Weights of a small mixture-of-experts language model, trained from scratch on English Wikipedia.
Size: width 448, vocabulary 50257, 172M parameters.
Experts: 1760 squared ReLU neurons an expert, a softmax router.
Below are experts of layer 2 (counted from 0) of a mixture-of-experts language model. Rows are named router (the router's row for the expert), up (a neuron's input weights, with its number) and show model dimensions 224-335. Each number is 500 + 25 x the weight over its row's rms, rounded and kept within 0 to 999. Numbers have three digits each.
Before each expert's rows: "mostly gets" lists some tokens that are sent to it at least half of the time. This comes from a sample of Wikipedia text that the model never trained on.

# expert 0
mostly gets: " ", " of", "|", " by", "\n", " on"
router:511510495447488533562504461516461534477491477498472516511496518475467501499456480509517497515476483466490463508518524472523499489501500449481487473481475501474500478495523517510532478561490480520510537483544464487498511485514490478491485493522499482478497479493476503520461527564531516518492502417520506492475476498474484513531485501488
up7:485539503456481507438514487488507511505531518540495479514514465518560490515486480450479529486488520511502491505461514517473510526510501523460496483464514520450496502526521500494512520491493525473504514497545474478469494540479532494518518489517530531519464491493486506477500506503456478521474500505462539492522509530544460486508486523490
up8:457509502501526473535513498487549469537533539468483478512510498453513506526505508539476516496480482539519535467494496506460554435503543478551513500463502513499523489471531516504511516461538515515503477532522472465476509574491496514519557438486522489555477523476488481569482505495520494523464506525541489499488498488478473468500498506515
up9:509505484498539488433516447490527478478522542506537543525564511511545507518520468484492486494504475519521487511450527454506529449507466478489507509518482503518455497494500436482492465532485473504516461475491475467512502494503486509479544501513508471502515492521460471496500435493545471500492503485522512478479499522520493509534499473551
up10:494522539509442532449510476497554533469498535489483491533518483505511514494529540516510531527512503497491490473521551530545510539493479466521504539498527495472515495555506522486524472496498493505479547521511444492498495512553506479481442513522485500489493486508460509479496498516518535481487497528463473488464527495456545543519492517491
up11:525486501517468452492521473483466512472493502460531444508511477495496497530533506487505508490495507524461492481510482500491482533513495517510447479482430486518518504487520471476542541519543491516472511503519532470504559506528498494475493484518510516499509510493525498502533523501528473511492546519524490508481522556524487461489494507537
up12:489486467503534473457516487477503538463525504492478499513489487507534498484487540529505514522543532520506524513461526490496499474498496510508467526539507506448469503508516529501489501509532479474501522513519471499484500474532510524461493567535495541523523525471553501504529527502476492493509487500455478447545454533552507500508495484482
up13:526509488534525519521467516507474530516505454502477441541495496529514508465509550502493465481469489495523484470497503453468501467498541479487498478492538492431474539507504519469499515470469512511493506468503469518543520535546487461507481488525487496463482535489511471495518507550538451502436489529490530495545458485499544476499499483489
up14:481455469482477527499501499536511498493510502463526508519494543522493497474476542522489478546478479498478532474504514494496461464472538517543480504466532528499477515554544526477462485477531475497464517503527510512484506490469522537529523491490463492463529515504507543475529509527543450504479462469478472527492498504500465503520523508482
up15:514513519468488502500516506511482516506507483454469506518522520489531523486490489488488507438479554460506472502445490509509495494503478467523525528522513502495483499511526484486513483506455475504516471522478539485501455475536502509500550453514478484504501504528471480553455521504515500492447506484502478496523456556471454540571489544556
up16:571486469507471524476531506476510517515526539495520494455506513549496517555490479558517440455523529524527487472499476497465484545519454528484509534509506457530493535505517491506485488517511463501492465545481505532490517493478519525494498487498509507513496514517499518488515506495504471510483449480487483525432490513523498505515504502491
up17:526532437501495545458483496480497520506481479509525457512521491503499508487508507509485508519519536518518519504501517492496470521489511523513457469512469498483500440497503464515518471485498473471488530514518469479480520486497507440532474567487511501506482512495519509477488490480533497515521521524446502538551499489513481502498470506493
up18:512491490495501512467532506479514490520483507482510498513562507507550471477517481471489493539476529512469473518516529530459535508505500469520496465522509514505536476495523497525465481507493483528513522539525511502495498509484459478525490513503547506498456463507483513468513431474501504502506465477526492486471478493488541485501490507537
up19:477526538520529473521493448451500491529477469476460512531498536500494504548477529527498496527534504511500472453499575519502491494520504509478491513504501525522505514547516547512502536558528495528497542505482521474538536481514519479478495483492505528451509475501513499480512487490493481519492506502485505509526483508501502504504486486539
up20:483487502492487505533498476484504461476497508501515517491514522537536521496492467481508450528544503483495485586526468481510530489441554473496480526479510499485486470504554537513507479497472478457521474485508513546475484515467528486488523494485542513514458508483532477501486529482490559485452476540534493489467512486449526477530501484478
up21:484500480528471523506536478448547531504503512465470477539508513514512531516503442526499463451482524465534495512540486491531488464480498502485480504475461505537452500469497528477495475505494525494489511528501505538479477475518462531505483481486486479526461469501446549534565484505461512491539507488511496457477458507461485511483489505502
up22:470490471497501505525496481503519453510478504481514555517535496514556536464511511540465515542516537467514481498493506476476478451542544451485490538471489499537479494483495507529495485507546462571529471494545494537475506500484499504493474492493469538500519512491508482543553519506479503493550498503545535468463503531518546515498508548518
up23:518494523516491520522491523470489459532538493503486513481522506478509485477510508487480518519561509548475478485513498502530492495473480500529510451501445477516444514487479530533533492507518510506510536535497528489548518488527523484547543516493482493522521520511488518489459495509473505490510481554465494517489480506506510508517528501493
up24:511450486484499527540507497470526496481502477514460498492517499513501462517504549476488479491525522552534534455505476472460492531468497449467504477523490540493482482472486491505531518504518521536469475513520493526545473522493452526481526466509508509468513516515488495500499511539502486540501476499465543465482527514502484534463479502531
up25:500546558464484508531531452538482482472508524493568549512519487465511532498464460522498491484514516441465530500500518523482490532493501548482500478487559502506496497527452497425512520536524510517497458492534520506506533467531517485460480504466514448508467507511466510514444494530452495481500489539555458518476539474500498470485487538519
up26:544467495456468489481541507481492478508518478485532539488470527513525524486493498514500480528527461482530509470498489469518471494473483518575477501497517482517489476520543483566482535485498517488476517487490499538479458486521539470517494533510570521498510498502481483517499520493477471528495464500489488513493493438542512487489522541521
up27:493526511462537498468518498489478510499470531534479464490510471482478462508524514487479470532466528492445521466520508525535493515464508515523491540461508483501530487490522468531516522478502493504495475496505513545504517481594515537532444585464475485473531523474546515498509500446494508492545532446490459499494504469510469502521492478523
up28:495507492474538462526475546490477524475512482519505486499455469507513461467485526525508515472485500519540518497538468510543493512481506492517539495494474503507506465489465504448480486509469474553502485468490526541489536461507499452544449498551525483499512503506494494493548480503514468504464499498500457541510454513481537518463458495484
up29:447519486488484514517547517520511462478454471520514533537472478501470492511487509462481469479498484507463567512505527434519510533476489475526530504524469501506480514528494496518506486486507461507461462522469478497544466530455495523492548537502502513526488513518470465469526479443500494503492498500471487490520494492451520491496465471509
up30:514569477453477513467488546504476494524445527505473484507427490471500484534493510487535473543486509477472523492503498548501506457448534498472502480542498555512506519499556492494494507477483487451517502509505461543501460506540480483519494521455467482478479517514532507457504485467518488502477536472494482495467453487481539495519467487471
up31:509456457488460525547486506510494477503527468524465471507518490503538519482505484482538514531481486484496503484457499497511490510475471436485490520519515505439516499481493554455547466488504545535485518498504511496510502489478512510507462508438506577480454483497432518537455511492483488527511480458492496508463469485495455515489467496523
up32:438499489512496508482515483504504502539551499508517506480512504466460485482486521478481538487503511542506547526494510463517492496524478545506491511534493474497473503511463498499509536467521505492483491507476520512509473514470479490502503531501561459487500534531467459491530485509506536501503481489506479535476444484487481491510533518512
up33:534481501485537472528528532473508460472479517506479491539479542466460460466529481513477530481477496511478539462521475527523491492464511465483487537513475493509512491545472525485466501537525509504519461471544479486524476538486517496523468481510516461494528494481500502474521474482504510490478491478490479525517495485481542466514510483515
up34:456513455503488527524514492491484528475538515502491449534508457479511524503509514498502444485491500507457523518470501503528493530490510467490502505471516514540488533448549491505520507509506457486457534501527473483491575543484528527513456476523456502475478460482500532533492531453529531477457513472499506485462503522500497449494518490511
up35:524482501504514469533549480543475502532474483474508508534456530464464476534455491518509494520475525495460496541558540515535486496503520470513457522482529548468505499507493525475526505496511475516480461496501465523549467508485478497524522549452508491511542490499460516502504467455536538520481457521486479523525501507533506480502495519448

# expert 3
mostly gets: ".\n\n", " |\n", "==", " |\n\n", "===", "===\n"
router:457510512526494440477490535503460459510541516507500492501501501506525504512536484483507457513481497519507484488505553487500473530493483577494537494523507496544497502542468462493502484473487460492449453497487508521520499513476497510481538516487471541514497549519543465514510485445509483468513475550537467478473510505531473444501502462468
up7:504513494472488486498467503479498496518514497522484494533534475519460533499508480514493483466485489541536514501533492461491552511461444518512504474514509500502518528494496478501473490488498465454464519526539515512453528477455523460491499515464512486506478506519507512487518512524475473494528530489482536489499484557518503514531481520476
up8:535483528476536521456500471458540497497499492576514469514504531511471453459477526527500473499490465486443463492523480496512490471513462490472482488489481467506466464498520493478529487482511551465504502511516480494499545480478498515514471507485509474510547469504439525496503495516520496494542527467464538520504491526534511473494492532490
up9:508488436503496479514452522505514507525510488520553514531488486492519502482460565507543494496499498452482520461514488455498526498507491527511512484508443501510534458479504520522451494467518485487515478498523525512515501542485523491514455494496520535504467484515586540530465445484480556499527512492479468548524493480462491461491472482521
up10:528467490452503536484496548506461495528514495491523481508523483479470525534512454563537515523460504441494475486481511506480513501469494494489474514547485533492503591536450519478546515499454469527464523484447484531529456492507488481512473481515476463540519492473468481494541535517468495463488503500490498496480514490504470488505504518490
up11:492556503454495502478476572521488506482465463520504545523488489490481519495496523497501498519516536516484550540433532514489539496535527520484487492483463532471513516514486480516519500471507478521516515489506463474496540450486502465469512488472504529492504504516502484441482490473470512518486541496523502502461478497486478529508557485469
up12:531537527491506420481523488527505467487534493514545503534467518465523511491480509501502473485498494504489502516516532529502485511470480441540515472499479469466502525486530484543536506439508512492480501491536473492498551520521495479528467489462481462488508477468547479508510495530505507515509492528476545506504523517488520498528515480500
up13:504469467480531517508518519500493493509501528514509543495503506478494512502501492503508514492465496466487510520555497491510468547503465485479497511517472494510494514476461488461531496505536518424500496467499491511462552472531503506482486406521543493479485517479520495509484495550530501482493489456482497497506499495543530471496491524509
up14:504469511477529517467520498493524452510501490497473473517530531514528525491499486502474478540512522519507487500479518489423519514530518459486514488484503490495522471509501500527477450505481475484519515522496524519499500470506490536525499503517481498530562484486453519489527478482491510472517439515493490513490483525529492529567555549523
up15:499491465492515449489481486473502517507505443540464474540463479533513488519493439521521510500517522529457457545489518497520507471490535460503551480484498514474491499554500515513489467478485492494490484474444525544520488548518530487483545511481499499510482510480470541491535479540482512482511528520495499486518488496531464471490562527530
up16:496505479481531492493529476512481487531498478493522508522491485497512468542443494535520527483518475514502480525491468500512552501491504496527470541503499518496500519476516464507468517486484469496508521472464508485512533465497519465469483496475571538559492487514501512499488551494509483512529488459476494520497523543502490529520492523513
up17:500502524481543525483510483531502465502485497488534546469551549515485522500512500508506510465457532452490527504508503521491488532474465481540518467504470511484525491477503489481501533509537493465521520465540482497476483466502538491549460462491455506512525485522483522543475492513482492467524495459516504508539544467508475464528514493455
up18:489543471509492483525484527512483513539480491482479484449522504487532476524502499530517487510537501533451438519511485517444536542491454472511514454484434537490461520548492504493483503502528483517524505504505493510479542481494493451487477517531505498485503497524474545514514475476512467501537493524510482520508468487469519463506534509516
up19:522506514514503501488493447491499538501509485512520443524516472497469510519521511567494517521498466478519499479501491510534496498471507517525497490498514495497495507488509508510534514510509462444514459510517547537499494486457488487450457516475508508501455451519515504525474534487495528456498466484484465546514490462468479499517505494494
up20:544532519535499493484470478470481525489514505509484508518482517521509472509486470467431523565492468492474506500524478504509468511490471521510520486467504511519535480511503499525523485524506506531475525471477524477512535518540476498522485513495519494491482489525489549521501463494467492523458506468496511501453531499495513491464476482460
up21:473525551486507513522526476475520479507511552459505520491510509525479459488504492500484458507458506468471466487495506518488530502511488511529495536522498453513491508477490466524521459493515491477496488485484487451504483479510521463465487499483482494485487491497536500488470456473514492473496517509518487462518499466516529460449475519496
up22:480499480537477490510509502482484485527530478496488543552531465504501532513483504508449473520523483442480533494460508476498525481499458520508482464523475490478474505524516522485497524478510494487544483521475558475504478563531539457496500495530485491506496468468496476545511523517505500499488520482454465491476486504480570428517517483506
up23:478514479472551520484503503487542532504494490496516477515520517487503506486492508461482518460449503499495459534529553476487516464527486521528504511502444529447465522484517493474483553523509470508507479499530517506545505520492499492501488496474503503519496473496545511547496505487513511503476504473507462497506513478524532492465464502523
up24:451523524474547503473476487502496507453511480522503507514474487486509517513473495513489516464484493507475464522463497485527503469479536513443528501468456495468458470501494510472456536500515505526505463483511510533503523461464461484486442530449472466472501485539500526523555509513493478491519487494513476492489501553507488496505480492501
up25:506510543473526531520518582502492488466506508506492473528523519499518491501469503507455486508559495485505483511460494500540478533468536493495520514531464477484508538510511523491551476535504498505509493490538488530550525521489496499527484532485460526465549496520501475518491545471532497500488493487480514502525440462503496438529504476460
up26:498473514485513449520533484472497527552528462518512541469541485499497475543497448493480541501468487529524516503515486521477508514497522479533497489493507461464525469520524483492496532466472521515490511490468510460479469468521513511524535486494515490483506496534478506472477481462495502495531513491477500523492513536479511491496537487463
up27:496474481497497505539485531516472484497478514483470536510472494512549468516488507496473470507491503509503464467530478531479477519489521515515470532473513484505486525515516460488523471486490533506470516456472503530465496508510482534502512466501535492495453473481501488535496465536537506487487486504486516492535486554500479505485519500498
up28:484491521485508455531498525509530501506486497522486520501492518457498482499541507533524506525540504479472520502511504478511455494496503495522532525528558518493539532543503508491545504498526463498488488501527550491469534478481513493483536542475457473478513488500503508530493507517495505486507469469479528494522509480512513518521465502500
up29:488510512539532478479493511533513502510542464502452490498483503540503480501530458516495445497469543526495500476494515494511473519526505545512498501485488483506474472511510504474481471495475510484499531518527509493497531515541493496509483494488485497487491498507497505471454536490486542530499513522499469484455550527474529495511566534528
up30:477474536434481466499524472474491511548452440541498464512510487513506490545455447517497551519479523481470516503505500532496558488501482503551535480526498468529501532476515500527467521532511455487472494492526496495527494508444500461515531530543497500509490508563476486475507428495488493488535510515503477527510518528526492511501485516508
up31:539496513473523473497464476482491511535539460470520493476564508515461494521496505513523502501532541524479490448474487512485453505508479491456533514523517456491515538508548499487501519506513490486505473516477451544518488477500483488453477473518483472514509507495477520526544478517508478528552538488464493457534511495476486550466481483472
up32:554490486496493513517454509469538486496476516480481517540503478469481533504511524493521497508492520477475505495503496488492520480533511490468545490485495512551496507511488503499486420485426497508494459464522504479500502530515472474467486465496486494528496522538482513473496464513472468487494501491486512463563466499504502520529511515514
up33:492462500519511478505515475514515533501536495530511537493507480511495479528466502490510498491508511469508504487506525484493511485516483552482510493501509491490472506536454484461481520512468472469508498531492520505559498515482479548497468548499455488491435527528456490530508491494504474502517511506446558485455464510506498521530474428489
up34:508511474532512468478489503525473501519511529523467499535488496497518479495481452539523530502486468493469506501509513475532538525494456473525528495501468520498533509492482495474497482475490531504500527510452493491520528506512546498507552570542499534501525470513464513496474522510530466502492502477473516538493520498469511490520513503524
up35:478504522509492543509480488525480524515529545494508539447502554509504509493457502441451507486485477488469505528500503479511549482525477479491483532499486503484443491473457457510495508523501518516483539447505456556514425456500507478544520492481473448497504500488485503490471463554500509523465536493514481496480543486552526487508470469546

# expert 2
mostly gets: " a", " and", " as", " that", " an", " he"
router:507490514520508520503487486467554491512494486492504462500480489524526481504523524508469501474509504488530503531471496514507527464537499466476486504509519505507529521502487520487456493482473533481504515498438488499469538489491495533506516520502505487509478508475533498482525496460476494492466532519435508539515530471517565517464519530542
up7:496476525464485483540526470516487488498511498504511497457510511516483456514515513467518480556520506511519486524474482427517497513472542512535479488450501524509476497478502523496478496489513451529491464494494494487560543465489518484485486534475533508526470493526453493503460516493511506487500506511481517475483482449495542490510531505566
up8:518488482454506549540496500492512494508552508481450534513457491512509551483477449483518500489499473504479516455482501442454509520482489517461506514522485443521467493515515530507489491504541515495524490501502537504523477536491506482490501516461511488475474511498455514478503475493528450473531475486523516500553456526543513524522522494492
up9:530537505463514515496479479500465481498529508527534502465515497456487529537537499553514468480459494488429511479446465457482498492509546455512513516476506497485536530533514533492526465485481492506508475502483495487561461520492452502488514455472507550505499503484541488489481476504497492500513506490548546531484500520464485534505495508501
up10:510537454524509519497503469508492531537504491537518562499447489453533538481479522479496511504420480477544472536520484464520507471475521526475498463499488486509500491476494462489522502489495486504523496482494518484480506485493552478503519551523461504543517452502525526517503492507502483520502487473463484521485534460524533520474518477518
up11:513481495527502508482545489512505516418499523545520472500512512555517455519541499481522496482494476500484499508477493476485463517478493498480553510516453512505510504523541505495523488488467517481494470499489474479485514494495532502463502500519543500505487514514498491528467526542538484505491489519455512513485444496498505507458452500491
up12:493538475516502512498431444533478493525495498544466475504455561527483497556475509526467447516532469498484483544545567481502425484488517489495502455509512522472508558535555492510520485477482490521535504468502490476541495500530452521491477475563515526514490500510553485521496498522492522514454494464474530475467546519513554498506514499493
up13:505514536483471502478510502489501502515489526497490559462480488472474483501531502454483486496483513511521511501494478455491495493531494496511524537510477509511514482493524466461474530482483530500490528480521509538534516529483533520509495487504549509509480484513506537519480478462524510497512479550549488489508499470463472519530490514515
up14:463495499534517546546482475471472545540471510497491542519471510465495474475534492458527449475485509476480502490530486529475460500467474522498533515536502505465481493495504497515494516482523492543488476493488521496499531496542491517513502497510530522498518505504553477518520511470481466520503522528491517520510497476493509506459499480472
up15:473540508517502505470492537526490497508512479502489523512506541475468484460498516469493516508514481478492518477483466525491467496480471521503514499563514527471492507476509480543472485513466512522507499472478548493510473518471491493514489490477575504510498500499525504514492516519534480519502504481516494503502477507459515502491468466508
up16:485476511544553504529464457534526510517484522460541494499494493553496514485519523498535475489520442503473529535512494505526541460505519533501496468541512486531521516505492519505524479515556490517519508474501475445533481524510557459558485511495453526527485469523478532495492565482455523490566497493512501502482507476475521484516511483535
up17:522507534529522481491486548494513533475495498525492479497513502500514503470515540465553489521548497521550507536494468525533502582510508497542524511481505529543502503505515550447483479497445508510520500492549481483499518511537496517517516521548536528475471494474542501500516494456505482491495458473488515525489488533541513496514503480520
up18:515509474474451480497462533524532542505477491518542524524496528493478514486469499497493502494470574462512477505488499433508482446475524552486537481505515507491514542527488471499524528504510494466524520483501493504534551480503528513569477519491482496517496479500487545511514460512494487490494502486478490475458472480471481502532525559496
up19:513533492538507517525489551441488479492535531477457486493465485531534532503473558512484477466550478491499504471517499496524498497512499490514525513515424488567478539511484531474513521492506494506522509516508511477443542444520499476441552499495524519524518492493511516501495490492494509488498454443482481464477484502487496526500507485493
up20:481510502493496463494526494490546511549498509479541501515484495542468510467495500451516530502502467508496537482507461457513481537498489485457486472535467478578511545505488473505506532517469538502489527503483499526535473503534502527494492460475496469469443444520489541536491510468532470515518498485502509486501542536536554502518540517526
up21:490497485479503493489499502523510500520559496517549490540448524507490498498480479496526491515499532544526505522490500503483509516455497467514470477538469530492503521478469487484509458477534555503510477490524492483510496483522546482469512475518535486446472511509495534530545497485533513480520472496519528504496504474486473518539541494489
up22:489485482463480513483542487491562528538511521505501508494445432492508464513507461447474466493511465462521535469477532501515486481484555530561486489477494540535511480539512495450508479532500501516470527520506504474452489506496488507461536466512503486462474497498484486439529513516508476508473475553506519470502491522536540494503502540532
up23:468508487485535533468470521503475471510539511490466519520474539480488507470485513548501486502476519495504471518533458510553502459502493521485552503476536465475493483439518484480506508503489537471477504490482499503466535475515459504531461566511486477514534487443502432486484478494522532512487508550455481514494513495527448476499483522468
up24:507511449494507539459496504527499507521509476483487529513483486459496474565559516509484458489491495483471538539520507533486505478510487482470513496520529498517505510456492505485512521497469502520509489495513487444503494493459474444488494492444505468528524505484526511491519454488464431529487497500479547508507473503473483492455547486502
up25:524477479497455516519505513503523535502498504479486512494472450556522531477518487548528512495462525522482494523510516495511529549512514509520477527501502465507510510471503479495561495493495512468514500502494491506465572511513524469506484521509495536504510495477529475469527505489504517524509480461503505558457540504488521476448509531500
up26:545510514516513513536483504528485472522480508501458532490533504491500463508480552513509500519517501549497479472493515583506527476518498523521499499549495505502505504522479495527476533477501537466533548431543526523508479479472487498491488492538558516541515465514516523486507506499483490461475507519521496461508463500459513488537463500500
up27:525539509500501495489514518494500507499533501523487495473428449469493497506496479471523457518548484545494488536472478534485460527478557494496552496508543498526507535480491469532440527483515491478465482473545427512474480458499497502468567531522477514528478487490479500515489466478520497551514490481435485508522509526492500529535505472502
up28:487487453562501483524541487506491505478502513495547526483501522494477475526535464520460501534494478521530509479526492515523458487461481441478498481489479531470511499541521509490505525482493498475501520495495503471492517488469474468508534519477480491428490453459489485527526486522490479494516467550505499495483496484475463468530490513508
up29:501505452503500482490547506458475539488545495487521487524454466515545511499441473465486475487505494552482486490457477491494536481501491543513536498524503480529518466483468480514494485503491466462530509541531510497540518524540510479491494521455510460487522513503476467565470539522551508530478525498464493472514489501501519466514499483474
up30:492516502485503515511463466484517493486508471525531510487499494479512508509507510462478510514494487485481476495487515486507539513499508471490485529478495500526516477515481464484472514479490509514500514506527449449510520481491457521510477533485554475517479522541504525503470502540528539540515495527480508532484534495465524537520447524471
up31:563465534463496460506536488541489532528473491558449486468496513481536506490535495496504510499487475455495503495475491491507548514516468550486494538455468518519492525492457487528505477487511515522489485454485451493488491487514485487497493445509472539501495470487506529519484469527481444468471516514502520505542497537523495486500451482526
up32:493490547501527520524520522474499468521511480503500508507502497488493503520504513478477508523487524455514471514502544498501468453521532521502476520457535526487504493512497497513513517513508496463457541487503489522494507525508527456510467497502499470495486531500515491499463465495483505457512459516413516479469471549498462505506485550538
up33:509538486483451476493502484503479475511540492528455489522480478481492510509476512508499488519477514519493501529531508504542461478531491511524505486487481555525503563487503484471541545523501543472496478534444519461477500448523511468508561497476495494480480503437495453533524475511538475487506478491473551505472549469445496508496514534494
up34:504511476525481502518524495510509520534497495518515508492519467471515480490518475501466454542473450502489518485478506535503490519441458508467495501477520549535526460513503493523516473500478514531456513484501503466494535541487543490468507473511518526474508497533443487520474500500510464473484524540473465517503514469440484473493486488514
up35:562518502487495498532493513538522508510527519477507491528492534469511485512516493552542514489512515503496526523481496485517539515442530472488512484502479454506509480536488501522508497490479518464482479536504525503526552488495509535514505519493488514449505483504504524476515511508517520505493505455511471508469486520481486509477506513508

# expert 1
mostly gets: " March", " February", " August", " July", " January", " June"
router:478481487495520502476532506527530503520470532517543516486533504486510514456494506461534517508522508524467532455499422523503486525480494530567495533474480484496476504491510496536504508474543501509533479498506520482518448510501506492499479467482530511507509458498473510500511478503480522520533494541499526494567487531469487504492518494496
up7:483478550499433507484543494510490524481450516505462520508472512498483485519503544513513505495436488485488527475538463480485484496468484514472503521481506502489511563563465523510518540515486529490496522487505497438507465498494477481524497462480527487504507459517515492541489502493523484466486463507486546494500501527516503488486484497519
up8:517480488516504471472507508567482531490491498482494537483492508507464546519484472498511474514514533494463473524538489511500464492507505480490527515472483491548487461518499499468458493456514514533500507502493504484515479486531469487533514484521506504475479467509475493498497517491519478532466465484507481487495500513480476540467518526475
up9:511494520502499512475518495493493498508488491526518475560495493492446490543500527481504520473507500461478516516526497474497508494523544506488479511510507452521503476485506490519540521513512489527490522508484537515502517509492515490509481445550524451537531518525474512528496513536478515489463527513483481501534496488518492519517486470487
up10:512478447457499516486522515470519505485504476517474479477471501544477506491499500500514523519512493527517484500528513538497487484521502476534511478515514475473499505557504547475479520514507466496509530485520458503471529480505503472458497474476561504502514519524488523510496514524482524557525455475458522504445553524469499496536488489493
up11:504518535474512476479490531458530502533492512540518490497496509493487532522505486493501507482507524498506501536428505497533542504499475567524492484535508493511517555487539469527502506491530485473484525527481489499524521471523457501529516515506509471515453487507495474520529478523486514514501530481528482495494521484539470500543503450478
up12:479523500477529532476505472478530502481531519476472493522525478485461512479508501456519496501489521479544468473505504498480452483454541465505481460463512508492514484495489515532538528539525537486501563528436480530549492517492558481478505461517511476515487507483477491517498484471530471516512456496499494525514471465468470485516558517487
up13:511566481451556492488517471498483543501509529509520464480501515510518504568554454483469491552492505549544553488484511473503474511510486479560505499504506479500511530503480520511493517533480500488483559499534493524519489512489509559458516506507486495499473512511495503531524503480537461515479479535501521521488464574470550498517521503493
up14:504501496479507503541512488546515467492501472541505475464505498516459526513494524525477521533501524507506513523492496471494500519504474473494501487530463511463451523470539479484509542453501519471528486503493555480545567492478526525533504528496504523466502511469472497518468510462529507510489518481503485497484523521532528504550547524497
up15:470496510453511508480525500505538498454511463521506517476498498465499516534490526547487506466526528500471558468480532487521489535445496507498529449501490478523518497514478477485538514466515553479531471464500504433485520512493487508468499531487505484481507480476459543518519507477512520518480474521493491491463474546513510493494503487480
up16:516455515529496451530532508480492493494463469473516522505493444456534477488518506518502471522484502527565494496525495462498525452493482502516548525521524510494555495532510503476532546459474439470494460456553502464526507546498477512490550500474512534524507492487489500479503507500503521512531517506516495438538490526490458515490460497519
up17:466534489519508517499488499516505521538475489528490479491496527518494475483523505495523501475473517496483488476459531522490491496483557522557500527493449558488490511478521510513487551488481470509508496545496484501458544519552502485535499511472491482453458526505466505497504459491518512464473455491485540479531488510471493503557465505518
up18:506563463494485500487486485503495470531490545509511494511460542454505520523473493478525525480510543532459523501500485510481490484446456507506508492501503475510484526504555575490502500490473553489483475508484498508505517534500466516530503501489511531556515470541524504527473465506520534532513497491490513477501514464483456490546480505475
up19:476484487541499477521534521537543511493535474480489462500528519462495445434481494507504508489498564486468500447520513511527488465474457564542529498473469472529499492491503521519516541498529456522519513470488459500469488500487546522541488474479514472530517514487482500494509503505532463476513486470484508484477461494463512471472458557507
up20:526499486486469486481498504478533555455492473482496508500522517503508516483517452557476486479520506513516488472501528486493523475502481518485515510529480519478500489560466511532522492517464492446502509537503523512498492474488458513509462492527476482495518525499473513511512506489502497467493495477507454458517521499502454514493493475488
up21:498450522511520533467516509523470520488499531490458474494501523493487540496466480495462503496485520498528482496504495511491489547496494472504454495522502507465489468485468543505489537493482502503521458535492509501494509529504470470507513520492452449489520491485500518491508463501468529489533484520487527501466500475508472511500492495471
up22:530494460509485527459535490476523532439474480484483495544480505505480487487506509495523537473491480462510521488482508502532461450452538516547476471490546494528499477520481495499520518458512502490523487494481540519495493499565509511493479475481497499457531483496501476547567533543470429517490479491478522534503486519512528467483514461519
up23:518526464478526523475501499535532467513512520537497497469474527485510516499453478512476496502515470459518495481515485547476424494509495520497488510483536530447485499523502491515521551497465479487545478509500518500542542495507493501524490475518488464494490505497500492533539537473495468581478535508460488503528499476454456561518477516504
up24:515470501452527496536512494491467484498450535468516490532515501551510519462501519508472514525493478524522523486503468449497510501511489491501459505524497507451505519511523501446507538516524494550486517518491480454495480476496456493449499493488477510500476486509485488502498511510495478510514505453527515515501477494461533485531517486515
up25:521504473497502491484515443545525494512448518467518505525510489475543498504454549537484543516535481496517492520502499506515530493481521544493502484504518459527503495533515467502498536509431552493515509476506548445502515508477528506485514466500494515472522501520514501510481513493498529487454477551502513454524494504503491459452544448551
up26:493481497518481540468502516524491482498494521505490485485504495504468509501504501511489490488482469494467497501477530483514502509550476498494487543501537524523536502484491481530513488513484458521506448538503478446514501511535500494536508537552507498471485508498491417476496523457514522479516516452455517520475525488475525485511516515525
up27:445515457524452553503541494530488513524539534508546505523539478491496509462523498505521468561502519518492494533504496529487504513462480499546543478528474500501517470506481511511545525492467483477485529528493530488551495496492527514519541496509487523455519480462507508492489504525492490477515516537480520470514489527535503498515461519538
up28:443493481501508520488534433538508500468511478477504529531470525513504501489480495466478512512476472513475520510469513479508518511490524478467532501531517495507506496501497492461491492545490515503515492502480495492479525516512533461504508541504500532479476478526517548484530506514487437509490512451501472527552516478489459530546501521486
up29:516523487504494452503486488474530534524458496533512519451521529482515536502487482498443487505525479518531484487521495520462513462461539488499493489474507475493449518459495535509514535478488523510500485529495523483473484507499505507464485521526504486528478527482502480470514472479529510478517510496467502502523470472519470524495481471477
up30:501482454450520492484503482528473496499483466538525475526485501498463544515475480514502472531521508492484517530494495508454504504489530474502515521504517492499553508489475510524529477460481491530501481511533490434487527496462515546514525496499513474517498517500485507507540503455490451486513471458452471549502490535480461544505468523526
up31:459506486511515497467503461515538485545466499505514473490487499478496492511503466508474512507512485441456491521532491459519459501508499499522503537488479501500516522499550507492497524495483485450495462496488513472491522555487462517504470526504494511472479529519501496476498528481532536518508472474511493486491431470505504546481503478455
up32:476478520517550532552516498476510466458454526490511507486476521517512467523514456493472514482517514467454554489480523524483515483476496526501473509481496454482425479510480478516486492472485490530514526487499529492481533461452481520544525518459458511492481534495478537513508487533479482485495488507483518481494524549491478498502488499502
up33:456471488499505495440553466474505511489504485522466512452473531532515499498476451498488494511513471474503487514508435524489498503554509440536525463490513472512502492475492542502455482516453489511491548442489507518504476550511482477485502534480458488524533457459492498512497535526495487482540468532524494508464537485513513481505512522486
up34:487513501473505521530486511506518507527520519494486468481519521528529501454505531512520480490507533515503475529473501503461495527502452481455512527505523508490504467489515496491472520482493520480525480533482491482468502470504496488451523552450469489490506518497509503530514533489527500476491534448477497538502514528467512494476459504517
up35:546470505465497482538479480496476529514509458493480497516489520517513469508527510548488546483494515524485522475489477507442513560513516507509550495523483526527495500533515491489543488500506456494491457445527505501478509449500439499498468492548476468488506470524489513528553487470506523529528505468501486506518514520516492447530494535475